Experts of a small language model: width 192, 64 experts in each of 12 layers.
Below are experts of layer 7 (counted from 0) of a mixture-of-experts language model. Rows are named router (the router's row for the expert), gate (a neuron's input weights, with its number), up (a neuron's input weights, with its number), down (a neuron's output weights, with its number) and show model dimensions 0-191. Each number is 50 + 12 x the weight over its row's rms, rounded and kept within 0 to 99.
Before each expert's rows: "gets" lists some tokens that make up at least twice as much of what it gets as of all text. This comes from a sample of Wikipedia text that the model never trained on. Tokens count by the router's weight.

# expert 36
gets: " ", " (", "1", "9", " K", "8"
router:47 60 63 50 42 62 67 49 61 45 60 55 62 47 68 45 47 21 36 44 47 51 31 57 51 51 42 32 50 51 48 70 15 55 46 54 47 32 30 47 53 29 38 49 34 61 66 79 53 40 50 41 56 50 54 43 63 59 54 52 43 57 62 54 61 30 59 65 45 62 65 41 70 70 62 34 42 59 65 65 53 47 36 47 65 40 32 44 60 42 36 56 64 22 52 51 47 35 50 44 49 38 52 55 52 46 47 53 58 37 67 57 51 35 46 24 47 61 43 42 53 53 49 66 53 60 79 46 35 34 62 37 49 78 38 69 59 72 44 41 75 66 48 46 38 52 22 48 43 54 44 61 54 44 44 44 43 53 44 36 54 54 66 57 53 38 43 32 57 27 40 25 80 54 56 79 51 51 49 59 48 52 53 43 34 54 41 49 48 50 53 35
gate1:53 46 34 69 48 39 21 70 54 60 50 80 46 60 44 36 51 49 48 63 43 51 50 53 53 49 50 54 61 55 52 48 48 51 67 48 26 26 58 45 61 42 55 35 52 41 52 53 56 85 51 64 40 33 52 43 76 38 69 48 48 57 47 52 59 40 36 63 41 49 54 41 49 43 61 26 42 55 47 35 34 39 34 37 54 47 72 69 65 32 66 51 61 53 53 55 61 42 37 63 52 54 26 62 57 56 36 53 33 38 46 52 22 43 52 49 41 38 70 63 59 46 56 54 49 48 72 51 59 41 58 24 35 42 52 52 38 35 56 49 73 63 72 56 48 36 73 70 50 66 49 64 38 42 59 41 52 62 23 29 34 39 63 52 41 47 41 49 42 78 54 63 70 50 47 57 75 50 62 44 37 38 48 42 55 53 47 53 61 42 42 53
up1:63 55 73 50 49 53 52 63 55 65 58 44 24 62 54 44 41 48 41 57 33 31 52 38 38 26 36 65 72 53 42 61 51 62 40 55 60 55 54 46 58 43 40 67 31 57 76 52 45 41 39 46 44 38 53 38 47 44 72 40 35 53 55 53 43 34 56 70 34 47 77 48 35 46 45 51 40 56 27 59 44 40 42 63 50 54 49 73 55 43 54 48 48 57 38 46 47 65 57 50 44 36 54 33 52 47 54 45 62 36 41 44 59 53 38 56 38 40 76 46 66 45 28 60 57 38 57 85 72 58 65 57 36 81 44 58 65 60 35 45 61 68 62 62 43 48 65 66 60 49 47 75 49 38 42 27 67 65 52 60 42 45 50 49 66 32 48 63 62 38 65 42 44 40 39 60 44 21 48 28 57 64 31 48 44 52 44 48 33 55 57 47
down1:32 45 39 40 77 31 37 66 55 43 30 46 48 57 52 42 53 64 61 34 44 62 43 54 65 49 36 58 51 74 50 63 55 45 72 44 63 60 71 35 49 35 55 52 25 42 56 35 38 55 56 32 55 62 40 49 49 39 23 27 47 57 27 62 50 65 66 40 50 51 32 57 52 55 63 47 58 59 31 59 62 55 82 49 47 53 51 39 56 37 27 69 43 73 49 48 70 35 55 54 66 58 39 50 72 53 45 51 42 40 65 41 65 45 56 51 47 41 50 47 55 70 69 45 50 66 53 31 60 23 41 53 61 53 54 41 66 53 68 52 60 38 50 49 29 61 63 36 64 66 57 58 46 58 50 59 36 21 64 44 54 62 68 58 52 46 61 62 55 54 64 43 45 38 25 35 53 59 43 63 64 63 66 60 37 58 64 57 57 53 42 56

# expert 47
gets: ".", ").", ".\n", "\".", " $", " v"
router:49 60 51 61 47 70 59 50 39 60 54 51 64 54 35 39 59 34 62 56 50 64 49 53 48 61 51 44 48 45 48 54 36 34 56 66 43 39 33 47 59 31 70 16 32 32 72 70 66 45 76 57 64 41 41 42 70 42 57 48 44 32 48 51 37 64 36 74 51 29 53 75 51 62 82 29 47 58 47 44 41 33 35 37 52 50 30 57 38 55 51 64 52 45 34 57 60 46 57 26 39 22 53 65 42 45 55 43 47 30 54 42 64 50 49 50 39 50 39 58 39 61 54 68 53 29 60 50 66 42 41 54 56 56 38 60 58 64 38 57 64 40 46 41 39 42 68 37 48 47 41 53 53 32 56 60 41 51 47 53 38 54 64 49 34 47 41 35 67 25 43 54 58 61 72 65 48 45 38 70 44 48 32 58 42 47 19 41 39 41 58 41
gate0:35 61 31 68 64 43 77 43 57 50 36 52 49 53 45 26 53 80 59 64 51 47 62 52 60 54 58 42 38 64 60 59 59 48 60 47 48 38 59 60 45 63 62 30 65 39 36 67 51 49 39 42 48 71 66 60 48 49 74 52 40 35 46 35 59 46 36 59 52 54 56 22 33 34 59 68 46 43 54 83 52 72 52 41 61 54 56 52 42 49 60 20 44 51 45 54 57 38 70 49 64 54 29 50 40 44 48 53 23 47 54 70 52 64 52 47 38 44 54 62 40 74 72 51 45 60 39 57 31 64 31 46 56 72 46 70 52 53 44 64 54 33 55 28 64 31 50 42 53 62 53 52 54 48 57 69 60 52 83 49 46 66 39 35 52 54 50 57 49 40 57 56 51 69 68 52 45 77 69 50 44 48 46 61 64 45 49 43 53 42 49 54
up0:61 42 49 53 50 34 57 49 54 63 47 37 53 39 50 30 73 59 37 62 58 63 47 51 56 48 56 46 40 70 44 44 39 24 46 39 43 52 57 48 55 38 61 59 61 52 58 44 58 47 38 37 54 33 55 36 27 50 67 61 43 63 55 54 61 64 42 39 47 57 38 40 24 34 47 53 80 48 55 73 34 65 44 39 67 45 46 35 41 42 64 33 35 33 55 62 59 46 43 54 66 38 33 41 13 43 55 35 44 66 59 43 41 61 36 38 43 34 42 42 45 58 43 38 60 52 62 59 49 65 53 19 50 53 74 61 31 46 68 61 55 27 32 56 47 33 44 42 45 60 41 63 50 45 51 44 60 32 52 46 50 62 37 14 35 42 50 48 44 48 70 48 62 35 38 37 43 65 34 37 54 57 63 47 54 47 42 64 45 72 69 71
down0:67 60 43 38 52 55 67 37 63 32 46 68 35 47 45 65 46 55 50 73 55 64 54 46 48 54 42 50 59 33 41 50 51 62 57 51 62 36 58 30 43 62 60 44 30 79 51 47 52 64 37 50 51 62 53 50 29 43 47 67 44 54 44 46 55 48 56 48 54 40 31 52 60 39 77 47 34 65 48 53 57 59 53 39 55 29 18 56 58 60 43 54 56 50 34 46 65 49 34 53 54 54 43 44 56 42 48 51 56 72 49 38 57 76 54 53 56 35 43 35 77 51 57 56 52 71 47 42 32 46 54 56 30 22 31 56 35 50 40 33 39 76 51 40 32 47 65 31 39 37 36 53 21 67 63 61 50 63 56 57 52 57 49 57 45 44 45 34 61 45 53 18 38 33 34 84 65 53 38 49 57 77 59 46 55 58 55 48 53 58 57 37

# expert 33
gets: ".", ".\n\n", " \"", " |\n", " In", "==\n"
router:57 70 37 57 60 73 54 33 46 41 61 58 59 35 50 39 59 25 37 27 61 52 34 43 47 59 35 47 54 50 43 60 54 44 64 67 56 49 13 41 50 45 56 41 42 42 55 64 78 58 54 74 56 77 30 55 52 55 42 52 38 32 53 69 49 47 39 69 52 39 62 49 71 76 46 25 54 40 64 54 46 51 45 42 64 46 29 48 51 53 49 49 36 46 41 48 45 45 65 55 58 33 45 64 48 53 66 51 55 33 68 70 53 35 50 36 64 54 37 56 52 60 57 70 57 43 58 41 37 38 50 36 48 76 34 75 44 62 45 48 66 38 39 39 46 49 53 41 50 47 54 39 49 46 63 42 51 66 50 62 49 37 90 21 36 59 40 54 53 41 53 63 63 71 50 71 54 41 51 54 58 58 43 61 37 53 53 45 49 43 60 33
gate0:38 54 22 36 53 50 52 77 54 55 46 48 32 59 59 51 72 46 52 82 54 69 45 61 58 32 41 42 58 48 45 39 43 31 55 54 30 44 36 43 37 32 27 68 57 48 62 57 29 57 56 61 55 57 52 37 46 37 69 28 67 57 39 40 75 47 44 44 42 50 45 44 67 58 51 53 45 45 46 46 54 82 52 38 53 66 57 57 70 47 45 40 23 74 41 54 49 37 48 56 55 43 46 47 53 52 41 42 69 44 45 24 67 50 59 66 37 51 45 60 30 51 36 51 36 61 48 57 64 54 40 60 65 49 55 49 43 78 36 58 71 59 54 36 62 66 49 46 46 48 68 62 29 47 45 54 64 64 34 60 52 48 50 49 43 64 65 58 47 60 73 64 62 51 39 64 57 63 44 30 51 52 50 32 74 47 76 52 44 45 53 38
up0:62 62 46 56 47 41 48 44 47 57 47 64 50 52 23 45 21 59 59 38 42 51 64 49 45 32 46 50 34 45 47 68 44 53 36 59 42 67 76 44 55 44 48 41 56 40 37 55 45 27 45 42 36 34 44 48 56 54 51 51 48 53 34 42 33 58 47 56 62 50 49 49 51 52 33 69 40 56 42 78 54 37 58 52 74 56 48 42 34 52 67 67 54 26 59 50 41 46 43 60 43 48 40 20 35 61 63 76 53 57 25 41 60 55 66 59 40 45 35 42 58 45 49 30 31 41 31 54 41 53 66 46 62 40 54 66 37 43 50 39 32 45 32 50 44 55 63 42 31 60 47 44 52 47 58 41 37 38 29 57 65 42 38 58 50 36 70 49 30 39 35 32 54 34 64 44 40 47 85 74 63 48 51 47 73 53 37 36 58 36 27 63
down0:50 30 77 42 64 54 38 60 61 47 60 51 63 59 62 47 59 24 50 49 58 70 74 23 49 44 54 26 35 42 56 50 38 76 58 56 38 55 51 32 49 51 33 51 52 41 62 46 45 55 40 53 64 62 46 47 38 63 42 55 41 38 40 75 60 49 57 66 45 48 59 55 78 64 47 25 35 42 39 48 44 52 43 51 44 33 61 49 70 46 41 57 45 46 49 66 57 72 48 65 40 44 49 81 62 61 54 46 70 41 46 40 76 53 49 49 71 64 52 31 51 38 69 29 56 35 58 67 68 42 48 36 39 55 42 47 46 61 40 54 51 56 30 69 68 47 46 55 66 65 47 47 43 48 64 47 46 46 46 70 40 64 50 55 48 72 36 59 49 55 39 58 66 42 32 63 61 55 57 43 52 31 59 50 54 72 46 50 36 78 45 66

# expert 19
gets: " the", " a", " The", "'s", " an", " his"
router:50 27 65 55 47 51 62 37 51 59 69 64 60 61 43 39 53 33 48 52 53 48 32 67 34 61 49 40 37 34 35 72 46 38 56 53 39 42 35 40 50 35 38 35 40 37 58 59 43 58 64 53 63 57 56 44 57 40 46 44 43 69 62 69 51 44 21 54 34 46 77 56 63 56 71 42 46 48 45 38 46 62 57 39 47 40 47 44 46 45 48 41 46 46 46 72 32 29 68 29 52 39 34 63 43 55 54 69 45 51 68 43 66 28 50 41 40 80 44 74 61 58 62 70 44 45 56 68 51 31 34 36 47 57 38 49 22 48 42 63 50 39 33 38 58 37 32 64 46 43 56 64 71 37 57 41 46 59 48 47 49 50 62 47 24 52 11 33 48 46 52 38 50 66 56 39 51 52 45 42 62 52 23 60 53 50 55 58 52 46 43 44
gate1:45 54 40 37 38 60 45 52 56 47 53 59 62 53 48 38 36 48 33 42 68 52 71 57 42 57 37 43 29 67 46 78 62 31 35 53 38 40 30 63 82 58 36 62 28 45 42 39 58 54 41 61 54 30 47 48 44 53 43 41 54 52 29 42 38 39 67 53 40 41 43 55 55 38 31 48 43 48 49 46 61 42 30 51 40 46 54 42 53 41 39 51 70 55 52 53 62 39 36 55 52 70 58 50 49 66 48 47 52 43 51 50 48 59 40 35 68 36 64 40 50 48 28 28 57 56 61 56 63 33 56 57 71 75 42 34 60 45 40 57 59 29 36 41 50 58 54 51 25 57 53 49 34 60 17 65 44 56 57 21 50 51 54 40 45 49 66 37 60 50 46 56 58 31 66 67 32 47 51 42 50 42 15 61 29 56 48 46 39 81 53 65
up1:53 51 63 42 84 56 49 29 40 36 29 62 34 41 76 67 31 81 53 46 47 46 48 49 62 48 62 56 43 32 42 44 48 59 44 47 48 45 58 61 40 51 45 60 61 46 46 61 48 36 68 23 51 51 68 58 68 38 49 49 35 49 49 47 41 38 33 73 44 58 44 41 52 45 41 56 52 51 58 60 56 21 43 74 57 40 62 64 59 53 62 57 50 39 70 36 41 41 41 39 56 62 36 39 60 39 43 52 37 37 75 43 44 59 48 57 52 54 45 58 35 46 71 68 74 38 61 44 59 27 46 66 34 39 64 52 58 46 84 77 51 42 44 53 49 44 42 21 55 52 46 50 42 36 65 66 65 63 52 60 56 54 41 49 49 52 53 54 38 64 40 49 52 72 52 47 68 46 24 50 59 40 49 47 55 65 62 32 61 39 63 33
down1:50 50 30 58 57 20 48 48 48 41 45 71 41 50 60 41 47 48 40 49 43 67 52 55 63 26 36 36 52 25 45 61 29 44 46 71 42 43 48 67 47 38 44 56 66 63 44 71 54 38 50 73 47 45 55 57 71 64 43 52 45 20 59 31 60 31 52 53 46 56 49 40 50 33 61 48 49 52 61 70 62 50 59 44 53 38 59 48 53 49 43 52 53 51 50 58 48 49 59 54 36 57 73 38 46 73 48 44 55 50 40 45 63 65 62 40 64 25 55 56 46 47 35 63 56 27 30 59 36 47 52 61 53 47 39 19 72 40 41 48 61 61 53 30 57 27 41 46 45 42 37 44 53 63 41 83 48 56 54 44 60 69 55 43 39 62 63 47 44 71 60 31 63 50 28 68 52 48 70 43 54 53 54 34 44 76 67 27 38 63 58 43